{
  "num_hidden_layers": 9,
  "hidden_size": 160,
  "n_experts": 32,
  "experts_per_token": 2,
  "d_expert": 96,
  "d_shared_expert": 192,
  "hidden_act": "gelu",
  "moe_layers": [0, 1, 2, 3, 4, 5, 6, 7, 8],
  "router_score": "sigmoid",
  "normalize_top_k": true,
  "routed_scale": 1.0,
  "balance_loss": 0.000791,
  "balance_bias": true,
  "n_groups": 4,
  "groups_per_token": 3,
  "init_std_router": 0.0291,
  "lr_router": 0.000753,
  "vocab_size": 8192,
  "norm": "layernorm",
  "norm_eps": 1e-06,
  "tie_word_embeddings": true,
  "optimizer": "adamw",
  "learning_rate": 0.00281,
  "beta1": 0.9,
  "beta2": 0.95,
  "max_grad_norm": 1.0,
  "batch_tokens": 65536,
  "max_seq_len": 1024,
  "train_tokens": 430300000,
  "max_steps": 6566,
  "dataset": "wikipedia_en"
}
Below are experts of layer 3 (counted from 0) of a mixture-of-experts language model. Rows are named router (the router's row for the expert), up (a neuron's input weights, with its number), down (a neuron's output weights, with its number) and show model dimensions 0-159. Each number is 128 + 24 x the weight over its row's rms, rounded and kept within 0 to 255. Numbers have three digits each.
After each expert's rows: a language model's description of what the expert responds to; "raises" lists some tokens whose logits its average output raises strongly, later layers aside. This comes from a sample of Wikipedia text that the model never trained on.

# expert 16
router:146061162126118153163152112125104155089132123136181108143121107106119127126131153145091119128123119102093171138144149182117117108142172099148083134113188093152141110130124114121141163135164138167122106127146136118157144129156131082112168138122130126111124110151092101159110139148134115130110050181100149121111133134094118110113098130146143138124154132121162144112114118080115107165127112070106109110124119143085123129121134139109114116092128162146102143139150175123115154108125120
up0:184164131114138150124135096132115124143155143096135100139158121158107114152133121115144114103109126122159118112177135114150117090180135129139091169169097154148124118091128154152164148121086104118138137130123148107166098152147137129121111099116089125132155173090124100125095106146121150134076128109095132101112138120086125098137112098082175099106149113119122101078133171132147115138130102129158149132140113148170143170127088170126105179157147137111133151160112090124144111128139149
down0:172069134113113098106149138120159144136127138121145169104115141130128112103146100154115099063151151142142127108111171106095175167112102104097159143138122105122099085140073117110134097123133139112141129130125110120144153141148091117148105135100143121148125077132167128086160141142128138132141163134133129131119151114132092168149152125141101120147130118106150131146174150134131129098188154108134153107136151119145178169127114097181152161141106120158084098113122130122100084135119100
up1:113152118101158119128131141168119171131131150124076109123148125123142117113187078134158124098069154117132115150147155092178134106096134138096133129157117156128140116082135166140152116131121135195156098135145130116145187186121132123085119125123128104140101152127114133143103126142128087127134141098141112115136121116130142172135115113165098133161161165106116105149114116146144143126176128099139077168078133147115127127104121125107143126136159142123131105108103109099102124081108161
down1:117090118129146113111099132116107172199097150158165169136121119137147156140119150174162124110121163120114103095089132120136136151138085158146168161136127139109140116133179145090157093089157138123147126154149153127118107090107135142152144126102143083107120151122081123119108134142124147156149181104132133133115148099145118095115098097137141118166112131122082102103072140119109136127130096115127113151127131146122165121129102119140117133110124115118103103105156141200080161118112122
It responds to: Sentence-ending periods, abbreviation dots like m. in spouse lines and U.S., decimal points, °N, and by, for, under.
raises: " However", " These", "ify", " During", "ifying", " Its"

# expert 24
router:122039131105099167168149125124105108097131109115158121125118117167109125144095126105130109134147113104130183110138131151107138097124155117161106106098146138117118118126117127104108166140180127147075122100138144107120143110122099085151146103152116109123138081145090105155133163156118105158124079198079103129111146154088129118150119127120150160115138147119112130132115144073137128113138114107113126122122137149108153157125141122137138116123125171126139144129138182116083176091136127
up0:125128149157140171136100120154114127098136171102146184104115108127094142121111136154107133108121157157137125115136106136136133114139134133097120101141091131152181150131129157128108141162141134109127153146114105140144097097154125097092135141094092198139146107128105138104120135083124108114134129085106173130137144161112112151099130089106112137098095129112122122117090127105136116106162147158117145146100095176071143161144144085139182176083117163140141089142123148134091134140142150
down0:121092116149125137082139178152137139145152110164115126152115095159150123135149096131097110146130143103160049139166171150158111116111141121126139144121151120122127150119113117143117112150136139127151129176116085122166114140144115094117138162147088162137132118138127113134158128163103132112141088128149089116074114153109105153112158137149135156151158110118073129123088103128117102108099118133099085156140118091159116123119130130090103064144133129122141137123131137168195172122121125
up1:127131151178148147100090093164137117111123071139120101157115141125118163139143138137145110139165081117114149146155143125117113132197134096151126138144113141143127153126162121120123085148149085111139134124126146177109132100170133145122110083080096104071123145100080129145131132129106134151129130137097096114132102139099132095103117170118134171146094130109138129128083101127147136133082081128095074129144130131118117118119110134116136139178170157150155138153115159138134131113090140
down1:157114108168184110100126100121126141096145124132122107172107146127148150090118122136117091081129152152112095120125119122138154105129103164147121137151122125118104116112165124111109132062139139132110113161120103117160140111161062140149156106157155174104136061102134154158133125074113124114127171161128117115159169150129127134135169124109133118090108140163152115142153095152171133142123142140162118160116112135124092150145091125130091131158094125167149117120110092109104109123144118
It responds to: Sentence-final periods with paragraph breaks, line breaks after == headings == in articles, and some name pieces after capital S.
raises: "===", "====", "==", ")\n\n", "ened", "The"

# expert 2
router:149080127089128164128129098128074123088117158137138124137141130123096114160082156103140126110136115118109182098129120176117143118136140132143130110130157109143110124139087119128145132164152158143151117097121136107146113114119159066131139144127111104139116110131113082137120163136130096145096029151089157119085154134113126126158142174143125150099131164135163130132122102119104144141109136120109133120139112157127148146114087142122125091135099181170118121136166173147133169112117116
up0:140137154096172133152127176136139109081134158126147127125116121123134115086147166130076112130172142131142141125129143147124153127091119108103134088147168112161140147119140154154122089132086163137109179149147124096153066138105127122098116129119103126108137114098139109117086143127123123093142123113124121113111122145115143077097172136071098126165146119081168131139127135118115131086117138165136163168150122139188124123132108084111099127135082158114107076116125136127157148126144130
down0:104177124146118131141112121158078122122131167129107151102152120154100136164091109133138097109135106144150172161120129075139140109129122112148115138159098138087112149143184138141138153113142144160138086079129085172125072153164110161134152146110127136086095130151087086106100124111138133102144149105179162107118111155131113148129139126129149147157129144087111105136161135126108092142108157122166114130127148108092131128143089149137125112136084126121151133160136111068112136144142119
up1:135129159130164146128140093098115103132150131090179088108122140121140149111114103134123076131081152135097120086126111127139172197131140108137177118149140127124107078125112121125129164137113137115148118169131123136123140105058139114132071179107164084159123124105155173103101088116139146107125132128115161134120149116129166116148114108132112123132172131084138160105147127108113102100152163117128127112129116124146083144129126152150146146123144126176124117134185124139103121131112159
down1:141137125103109131140129122076089165153143123073157146094148143127091110114139098128130134116169095161153120085106151141139108133093121131142126101132180138115118108110154115153109116142112111144143078157125121128117201085127138128117120149134172133122110116092158136100184122119144109129110099141162097156154149088107130112154135131113111094076147128130142164109085140106149079160156154140090165117108135133124123154121129174130101134155130139134155118132096141155146170145110148
It responds to: Subject pronouns, modal verbs and adverbs after a period or verb, like he, it, also, not, may; plus single letters inside words (pre-m-ise, per-m-its).
raises: "hem", "wer", "em", "y"

# expert 9
router:137084147099131166183145107097135119142108112141158139124109129125114147139136167144112115144136087117093180152137121177149116143149148113112113143089128084159132103117114137118100135120143125142114119092150142119143156112150133102135129116109141116141146099126084101141132160175101134148113058185117091119103124093112144106125134154123124121112157167118135150150128146126147115145138151117136132102124108124113117117130130123141129071113053129128096130125129205138122193075127129
up0:154141085195154101091110151123112118118135130097170115114151193120133150187121108138157122110127106167083128132134111126096134156103148170140089131133140106141118168123130156118068134114136120121091105120138135119188105097127108142125134165123103116141131152127099134131105077160116147163116131126107142152143123077103107114110153142166172109109133156119092149135113106142109123142105111099109153124131089093104118126134146124143165119155118121125113111150112152171182137104136149
down0:140163129111143176149154122157108130151162127152157151146142142134142172112132116115120139148117126076118049115128130094098147139125120131109102122147105140090058134140148136075151121156090153134108135116121127151162094083144119195099150081106115154116121135133149158124120088105144123115159163125119100121126105114095120130107141118152089099139122139151133084133132182112128163169125155129141146103115126129104170142133129174105161150119114135144129138100120095109117118120166128
up1:111128147117144129096150124151131080163139122104141133083120132136101163141115134123199127087124116151125134160099132142139121150133115139109109136112164163063157076099114123171112150111129120112122091154117100161143154138133166154090123133092133094171075159123138128133148115155170178121149111120140146099126146167119125140109061116111135134112118107151115097113121103142141130137127111098176120116152105145121162098106098102158107108112103126129122115164150160080127136119158132
down1:165111126122149098106081122111128175178107159132089114139109108106104082140088095104135129154104120140127106135137122139066075134131144126102126134087095146153142122155069106098109125129134101139142094103146117116142147133089114113155175147172130170159146121088121163143145161127123122151160184116113124144149124123146161135104155153092130129137112111135098134134164145078128125078148150125110123136175098143140123159140142143092124163117122094132111143164140131143137120138129149
It responds to: Line breaks ending list items, opening parentheses before credits or notes, subscripts in formulas, and byte pieces of non-Latin scripts.
raises: "ever", "ty", "th"

# expert 13
router:151102143119085122139139140141115116121134123170139119168122142157131155110099137135095105137104094121097167088087117216131158114136117129094126118100132108141119126128135114143158155116175138162105114083137138128120116149136123105143121150144122133133152108150098091160134131149137117135126031193111140123128149119083108133175134130106133130135152124126140120152160124124122109123145112098105087126106081155122119154132112148157118118123111121135139125110183194159095121098121135
up0:145128142123124110150116116127092084157105095107101146136126116078154124123102134129132169110129170127153126125136127159158129106167114122112132144165172137123126123101138173168167123088129114155113152125139140126105155125177161138182118106134136120148134129157170132133144077116052093148116129109115122123145148127091166119121147105132132116139109152135135134090146117117116053126176157128062121086156091114118121112149124149170114147106121107115133124100140118119170122153104137
down0:175151122121095170171117145134137116138179153186120118133143110123109125104131099104095115126152116082118019154118114173151124139122091099165141130132134098112149115127104131142151110127166118122117112135118129155140098170156125137125097155128163150124082120112169090092128099133111139111095105152162137107150136116125121124135117140178125120079155159126147163140139124123133109121101127118175088123118099166147118161148138128141127118123114135077132153118121103127121126128140095
up1:177114141109090121134173102140121147118152150114142115142139144114110116093107085090120108172100123143122125180133144122132147093071105144138102117111145101160104184158132115120130136140154124130117120152138128170158121147135120111155096100091151108118124163150144133115127129180145127091095165157113119095121175157130109142121116066105130159111139137120138114163146087167118144099098112114123145144104133112130108181165146067135161124140157121110135099117120129159122136088104151
down1:092109140112100129098098101115148139115104126097115137114098143143117163094147121145155133136094139130153071123175188131082113191123143067140158171144134119151115129111138146167108086139107103112122145146100123113092144116116102127126162074123085145147140107120125124146103121115100129124132088120119151166149139134147137128140139128181143121144115137108138119130150143160150141157156159118065139148124120138136132103141133112118100146125178118181100155162125112112138077120120090
It responds to: Articles, pronouns and function words in running prose, mostly the, plus of, that, which, his, both, one.
raises: " same", "at", " found"

# expert 22
router:125064118123101142145131126098138107106122084152106143106146135151098148122125123126110118164117110091097182115131130174122119107151173122141141145112133128143105154127129119131124147113185120142113085088127141102125133117115146094143127125119100110114143114147120096169106134150121115128117050144075144151118148109113143117179115160110122121131176158137134143151161147091152097137153154106116099131125136101106136117110132134156111092118091155156136105132152186136088192123114080
up0:155111111140150098127140152097109144090158126160142110108153099118095168146105102141165123174136134139138125150124120139163147135096158130162151158123104102138114148156121141058104153114166104122132131148138136102157166111157076119157106091103102080106148134109125132143106133122125131156123098133102127125133134077118140107151136152132135115168109157088102131150140099103135115171146088132075158089167134122169161096120152128149145169108107111129109121159163117148094159115124114
down0:117121101078107136131152118099153127132116130179139123146106156159155119086072095143172138105090116113067056123147149170147110135121146140132096160125152172158094104131134105145159142119144108169118125122104099119116137137118171142105089173140090108130099155130178147131094148135126108113130129108122132159145148187125133155143139139152150117140165104139127070133120120157127092113118115139125125106164134139126126142115143158146095130142146105116142137148125101102101108083111133
up1:114096098117120102113157182123148085122148167150119153142116114135120150125130105135144112175110150151127122108158139116148154154140143159135129177141124131103135109139098185093111150152117070158128111115111076122098157099145088104135123134122174115119133119170113121143152110112110051148134101161134128104127135135093176152119112127158151134167142127127092167126141162135115100179132119096100136109127149100146117116135128151115130142098102118139133095163191126155099120132149125
down1:148107149115115118158140097138159127108146136160124153090137088111148166144084108124164150124079110111134058181159141149105124091093117161130136121113113161139112147095147095128144115122117153140130169114125126116101113121086100173110075156095154153127149121101141102105118104106126123138158156132128128097148135147116154133147118166130096126080105117130136111150127134138130112152148122104176128135121175175140186127113132107130093097115168133114179113155146100133106126101136144
It responds to: Bare spaces before numbers in table cells, en dashes in ranges (32–30 BCE), plus/minus vote swings, and $, W, F.
raises: "1", "2", "4", "3", "5", "ID"

# expert 21
router:130065110119114149144136120083115115125141116177127111165115125118086149124108118133130109138139103118143210130098135183097127142148141097088097091087148114148152128118119114112172149112117130130107111117141173110106136118136155128112151128122126120147132105140083114141139149146118108138140067157092139125111159120093133114116141165118110153134121147092125152166155113151142115167168127124112091097126161138113109108151156120158099128087130150154103129128127158142100206131097122
up0:151135166090136140149122128101131094084119115156115118116148125139100126106197104131126138102085119099133103155174156122122142168097126098099114129164164114196150151117159157146129128117115104129145142148096118159120136068126115124116116159174136096123130127137172130130073123077097126123137105189114158140143131160126147121101158115136173160134128113131131106149116139119143151126145134153064157119124125111098115133099154103104136131100149140163135082112137138132140118160109130
down0:089116098142148096101117184118138137097128137152149126150134137123122140152133092135161115115184138121092152108120071106134129148159146147105171155125101123164173112107120106140095108154105136117086151141141121136072173138114111133114156120148149099102152110121116169147137131141144099164136122086113138164106116151102145176155096103120090125119141153112163124089118117147113096133101112159125141121139126136103169081134142113113136094145148072132137160103100158124109151147170117
up1:105146111141151120137102121122098143131136124169169123136149104106119158105065113136167151155104090092144132138143137112107158114115124074132172142155141123130125104137087118134118124186096165143164127132186126123106138135125101130116124119103106125122098142141169137185121147098120159121140114138113110111118078123137098161125158137138134147146108136084081129124123159103135154156128103097113103084134112111152155139087074138139139153145154117162174131125134121098170147160092154
down1:123128126125151166127154140143108172150072154140148119113114111126143126120132105177089164153060120113119128113119170110175134127132109115112105146118118155150103107148139178106135150145151086092115150140115115091119141089106124119156110126119111166111107102145170169171141137122066138079111132125116086134175141092115142138113102132120148139118139124098126089092135103144114089108114142137140111141126102110177112162104149108123153142156139125118134138138164196130112108143141115
It responds to: Middle and final pieces completing words and names, such as Catal-og, Fisc-her, Dep-art-ments, plus words like York, coach, director.
raises: "ed", "ive", "hed", "als", "able", "ib"

# expert 12
router:134037134107128156197116097115130111120124114149123145100149089172113149131103147149108115170136090140093183131121150159106120138161154104097123095089104115167127128108138127102151140098195136157131103121110142103145141092114112114166131122116124118126153114135118093102117157151097075151121095128101129146110152112121138138134146160119125117117167160106147120162138109141130124154155144101081105113137114137123140118140110124121130106116116161153129120132146186133095131119161093
up20:091135148182134115136104117124155147091139119162141101140102099147103184138156099140143113111116096133115104083167161105150152136106117141138116117184089112125087135115105137146129126145113069125128147133117132114138121126093112119143116164147120134147133134137137157179122175154195119126117134120112131088136143145188110141175141130101142116172125124143121131077135192132125115116116115148166101157108127131140103109143140151127120160109120098195111122141128132165122112119125094
down20:168116125175108164142136126142136134125098128120120126087103149146093094088137163190112140148127133151198115133145125145158108176137151115136145163084139142075121102142084109145164120085142109153163105097151152119119156123110110126137092121109125154106138111101127095173142148127129131154101158154135134147123124124156122137130119135169153148089155095132098175167137096139097117158102127146148134126132146138095084123122135088123121118084101125136111104150150103080117132103120121
up21:124099093098099120101110136141164121125174163115141118104146118053110086162128138103117194133148123114106127147156125102143152156150142140124121130157118115123120141144128168115104117077108166141127136132132114114121091135184119152108115156097112130116121079169140127121116141149155121135110127114098138101109117168137150156145175159098126153123122094129119157176109108121125166094108110138127145130111136088181128164097104116114141132135143149165155094183130104087097124116139135
down21:102114116128116118107105126120139121136146127108158101133155154147149133101130094129153118149105122157126130091167096149106086108177137108115170126132151141117116103076116087136149107163122120124115113073147094107122138152071129149128126144127125152101160105105139114112151151172181104119109107137156141162111154098144169134123052117162136133130164122159134143136137174136162120152142126123118152110172091123162102135145154163122091068151131139118132118155129138118128099150124080
It responds to: Commas after names, dates and clauses, plus plural s endings and closing parentheses or pipes in tables, such as Worlds, engineers.
raises: " including", " such", " which", " cover", "her", " but"

# expert 23
router:139033101108143136149132103090139134104101096133135135146094132168108090128092137122098147126146095117144213121150143153153120118141145139098135140121149149115124130140116144144160132130120140170123119112134164097112161113174146076135130116146127126139110071126138102140114099127111111127107080146108113158117150098089105142157125167113119115116145159138133150121133138116145120116150140109119114131127093135104128138151136176133108148118112158166084102137180178105109139112090101
up0:113124134145103129134101126162132129148129114131157098153119171096147140136086109092126128124126155182124119175144110141117131138113117139113148131147144141118169134081128161109113121175125119099132147085104129131165088113150103140143161096165097127134155113091134162107125094161145085125103122160143149140099144105112101118110090130097099094097129121103092132141146178075145107120149083110190122185113141118122126130120105177135138130158138078137130134182132131113154136122101130
down0:125144120106145151128096124158197106122118136121129138102154115144118141090155124168153078143082132118127122114101111109131141167144090111118121147117116158134090136168120096140126147129096153132103105160143141081120124133147108103129092141119139167153133111134125104120159126117135123136095119146176091136127088128121079187152089105109172150114154136117165122150093105122153146125137112144134133130154181128164081137143125119185142124133148082087125150122146106104077153127138097
up1:106149132055089074139168107156110166154127105116158129151105153130150141117105119115132171137175135122141134142157087139127132139153133124108117102098162120123101101155114146101125100117123092119164131080103153156155117179143104109077177167146109156121111122112133154103124139166109123167118135112117137147130128137138144126119142149129088077091141117130122124163126127128120110167116168132128158148128103111100156089088185091105135112130115152107096081132121133134133132128147113
down1:125194107130115156135117155145110126131135151134125171106125146129155131096137133108190148129145130119100132111113147137132131125135150121121107101124082147106130133144132119155124144095132128126114151106116132121071137146127104126148153176143068155111103066158139163094157114086156101115109118161077100150093127135114146127125099157114131147181091139177109082132120104131122176138111177086096123071157139116109107153114148127167118125148137117113135136110124118139153133108130167
It responds to: The conjunctions and, or and & joining phrases, plus inner pieces of foreign names, like Nap-ol-éon, Mar-ist-es, Grund-ig.
raises: "mer", "ient", "ken"

# expert 30
router:159063147114107130125159129130138105112118106164123115130127127170117141124108131101079131103140108090098227120139130185115152123156159107091155125104127096146140133091163131112118143111144149121118135089139122152133132117135126103121138129145131142144115099115132077135120131144117099150125091131095106137119119129068123075125110114158114126106151134121152128135113128129133143181149108097093085108114113137140160142120116112152094145117107146175146133148132191123114188101125110
up0:152158123130146119145091121094119098124067148130155119109133094146143059116096135152138117089140126103151112067129174109122134119133139160122112151143133112147100096141127130117128181089091130142113110137172133154179093126112107156115126148129144083115128164121123097144131141156131108117122141135103108137156132150111085160144136136150119128130123108163137131132114102145129135098137177118122114094080095130133148122171144094159133158101121098110171087135126139161092137165182150
down0:140119149129079118117168099170127127115163109127087126140131124126129153147172110079150117134126144159102099159119169125156167084155087143113157108153141141168128129161128105119109112109155135152101127086110096113098136132092105127121116120129148102116174141153132113116082151085113097138148128156173127145114112141161126116117083124104132129114108117128179132154130147110169103138134105206102116151167099120124075092126128135153116114093167161156137140133149115104120134140137127
up1:123130124138105082113099093160151155128145115099103140108155095038107133135157131110141188140092130122098121146117152126180168133118131127127118157111076131140144148146127131135126131154107133133162131135097137077142128116157103119103143142126144119091151097122134173135101128075143151115169146088165124118130142134128121146155129110107128123165147101119119152148108074148154131128152177073116154128125181146101133159097153129150131100125117163111111145160109112120120100122151135
down1:131139130119140093202109113141091139120112058103099088131180115115125136097144164132147133152113124142137164125162156170134128145112131154109130117122094131128133143130140153156108141137145128129145129158155120090112118150083136103141160120125099145141117104159147122106070144145146105113130093151140106099111116104101176164103128144119105159136144145130113082183140117102162147176090115154163126172081140127090119120130130126126125091122173109104101098126114118131106149135148159
It responds to: The digit 0 inside years, times and numbers, such as 2000 or 3:07, plus h or H pieces like host, Hieronymo.
raises: "ual", ".", "5", "8", "9", "6"

# expert 26
router:124074139108142130171136128144107128118138121138163118107127130129101150124079142124072131146160116110075180115104130210118125125145164119117136156109118129121127101110128130134119148098181128140133137115128114122116119149100124074098142109122115120151122097134108086160117118163126102095105105128118145155122110096134115137137137130110153112110149126108130116139139148121149145149111132098103099108115092147110130138129118103159134129103106174125091118122141181134101239103167120
up0:126093155148150172114153141128154127149064080101163141124128127136149101097106134117120077144153111112140128111136145110128122127118120121154159129121130144119136119157126169086164110159090171093125147107067148112115106098113115109141131101173078133148093148111117151143125117164157122113110142108180081129098118114120122136124133121088164123115157120144104140111135153125136162113109142087185145170141096113120097124165116153152082116092151104111141144149134121168121147099114136
down0:096153121129110120141164113127115167111136165144144124137126095155140094109155112098132164113145183096094087137140166117122137109117184123084126077124112123116107124141121129176147130123175106100106091133125146155099109120138148077120126142113135106175095127179136116157107119115146134147156152123168138119172134142135147122164153124171124117110127073118156134116087141125132112180167112172083122148134125081127138134130148133145112109103106142101129137142123107107070118114140107
up1:098140126099163115133142139128163137140145173110123120109120118123132155147115124100116131124160191139142121138132105112143155109151099109112087137110146150106146110119137126099104154130122120135128153123103093160129202164126078120129120159118118119130157107149152144144151142118113117133111122127152113149141103136119163159072127150135103128133148092049093203066092131165130151152148109129144173123144116131138127127081091093148150132133094156114109089159126115125118123158140111
down1:120078141136115106140112094134159190113148128114124110156075125080150126096078117188154127170112112126110011117139162144158116137119141124124140134121124097167127133139135106131116157117147137124155106092142158068121095114164124137133107153128119119132146082120132160108111109166157156125156142122093110146107132107139120147116110125115134102148120104145134135135145125152147129130089150096134083099139162112104138125158153143131159126127138106145156125138121122132159158111138126
It responds to: Single digits 1, 2 and 3 inside years, scores, formulas, ISBNs and coordinates, like 2-011, 17-3-6, O_{2}, P-1-2N.
raises: "0", "9", "8", "ice", "7"

# expert 31
router:140053133125124136190104104092130116102107161149121109138146119145094147151123177098114093138126084095117171138116142193138142128135146086108088093097170120162125117147107110110156148109127111159140127108125153112140118109140140107144150116164135136156115120127088113162125139156083091135106103142113129137082173115102126141135092117108108134116160144123134130148099147131133120113146117144091110101111109131124123126134140130117130116099101123134112085126157155113110212097139094
up0:159134076162088097124157111144102124112131138111139130101168101107154145092088145145150133159115134147116139154115105136154102078150134153168123163158161107135136124080135166118144164122124156151124150115087132138077115125148124124144138138125165124152118119086098132144128052113096130152101141106121105122139139111093149148123149114130137112152115129156086096131120138141125140097158139164068127121135093129115153149082124078123103124107111131126149106096121189126152117097127159
down0:083114123170117152139095106134152148135151136171128115088145094117085133173123131152162106149117116174109104120155131125110138130100151070157124141130115141086120099129137147096132151175136139119123125153115123121143135092145138122139134090111099121109093133122143094077175141117176094145094071176090137135149120086124086153160117111115132128126104150130162139138105140120125126103119153101138134147151093139097168155135132107152154149127110151168122135134134080122118171125154173
up1:138141154079115097122143183117097127136146141133110113133113112158143085121071129121058072131122182129171123105107155131140202137113103112104127104116164139138082098142113103117123100142117122142133185144112089130126134129160103088118142096120145156115133112117120145160127146100109165136130139134157149141118107142187127164133107090144116113107148107125173156116115137173117116133178112158151159151142132136125126108118122151132134130150131085096115118153135131160130130121104121
down1:116089138167145121136098116157130165160134098138130185151146150115167144106170177115140137098154120107092045115178126119102109140154149136142122123106086128130123121118174163138166138102121118100161110102126114138108143109141106095129088132104091123162096129130134161125133134141110123127081143129139118149107092125122156125123138137122184134106124148101112136154152134131152182149082133112156119148103114117139138085097165147107127127129140157121093120104101122099115180123103113
It responds to: Single digits 4–9 inside years, vote counts and statistics, mostly in tables like 42,735, 1975, 5,756.
raises: " attacks", "urg", "0", " effects", "."

# expert 27
router:159074125104100129189158138144115125109144124154157128124124102131146140113135156094124096108112127120136200139160138158100115135138145101120111117135123119160150110147101116147128128126138115170124110127102141121130126110111152075134129110139127111165107105138098091107110118144128099129122021159106143164104126113110120158125130183146146122133157144084137155142114154152129113128145140087118112108109137125107127114154136114132119101103121152133123109129156168110086215119110105
up0:151099121158104144112132136167110124142122156095088107150169152126139142116113134111134160121094156151121130148156121128105090126168121101131136145143112121132140146135112105093094111077138182131118115144149110119127130126149106083150113139129134124141139147157146133106154107148139101161109116137137109161100092164117137111173139088154154093155142149150123121143104123141147049086132152103107147156141118151115086107170164146127113128064140089107125152111071120102151137165162106
down0:087101091139152155129129166146110144135154105109126133141143118122120123158134134119160147131123103129138195151149134196145141166151098169132122127108166119123174110147181076130118087090121133096118139123099130133122123128132109093133105156120136089166121120140133146153137124112110112170134127136141111144128096144125104146160157140158086095089155096126123166087083132102147103140110080123108148122120179110147093141120143126104125125157151069085122139129093160128119105126138131
up1:110126115101091128134148151092130147158122130116115149145148137134150096120112067133129129143178170125142130114125090128160137188114131135081098156111120145133079140126110127123181147142110138145094150134141125124123095108147107067132116097147111104125150118112095149109151110109122123096153159158138081138129152148119093130119065096163110151171095136150141149116127134123123142129102119153077120107141118144140090137159083183136130135140138124127136090157121114111110128150200129
down1:090130134160162131159116125125114149146147119119114141114142113127114094127110136148101116160135097091084097175098145094148109077103106104177135140119182111111158150130137150151136129159116110100137132108107121162152163138155172096176087103136147098101131166147119112103118128105168113121122145155188132137161087170128096092147097133099149159096129119180086107147153101141139111153124121127155151118147112122111119096130137123123140117091147097131165118117110145158114111124150109
It responds to: Short lowercase syllables inside ordinary words and names, such as dra-f-ted, conj-un-ction, Hersche-l, ste-amed.
raises: "als", "ative", "ious", "ible"

# expert 5
router:142012107118127116132166120107096122122109117160146106125141134151108137129136170111112107149128130101117177086130149214097121125178159079121142146123171099162127113103128150142126131106155146143140106113117136104154137113124155113137177087131138129137135133133123081098114125154128088146116088170109116148104142145085132134146136124108134112144123138144128108131138143091147115109130166118126115103128121117112138140150128133156127104117116161161134098119159134123120154075097104
up0:115150151153141128107125114128157127185099122151108108085167149158094178118116126159105138106114125143114108140149129161111093163103104141131154135162094106099112130119113134103074153132115124120135100146115115107123155091127130132134162125103099136167157120126142170129138179131133123103123144117091114157114116115084115158141122122094149124115121101176180154126121103119166104125116109140129134134145124104179145117163081211144093105135126168137095153104154140102108122149120159
down0:172131158098114109147101139118116119077112123108143124137165106137130131131115133076166108131095123137133077161139082146130129107107153130166141145084078069142143149147165161149158130166101136142107148125121147152132115141186105124144156114065099111092126121132141108093130108146140152159113113114129162132132103117130138172159103120130128132162113155108136115128120119087131114114146132100084135125086138094110173136112181121155079126158159142143144166116147110122110114117141140
up1:138123127147119132127116132112122133147152144169128197098084110122143146071115151124147160105087160080100125111141129117083091096166119141092111077112160122122134114142113102174140121089123170132136141135144163086139093085127100123159136131107142135167135109097163124108115141111147129123073125149123143114150124163140127180146106162115134115130137114150128083161126118144146177116144126182154095124145137117147121114131078117137125125148138161138108147110150149109073131119125143
down1:140170122107146103146064108133118130106122164126120140088174138160123141107120083162121152108153098123164165151115130149132075123107142138153132110123129135131138099171121144144145104142146151149157132121145112104104096146114114138122136089122096115117109158137131106108117121154132115126132171138162110124114163138113152155144096129091139145117090134146167131131095127106146130132111118101166173152141137124150125155141145127084125056111088186162163093053124143125113148119124094
It responds to: Prepositions, infinitive to, and verb-particle up after verbs, like from, on, into, set up, decided to; also past-tense verbs such as played, won, made.
raises: "ler", "rop", "aut", "urs", " them"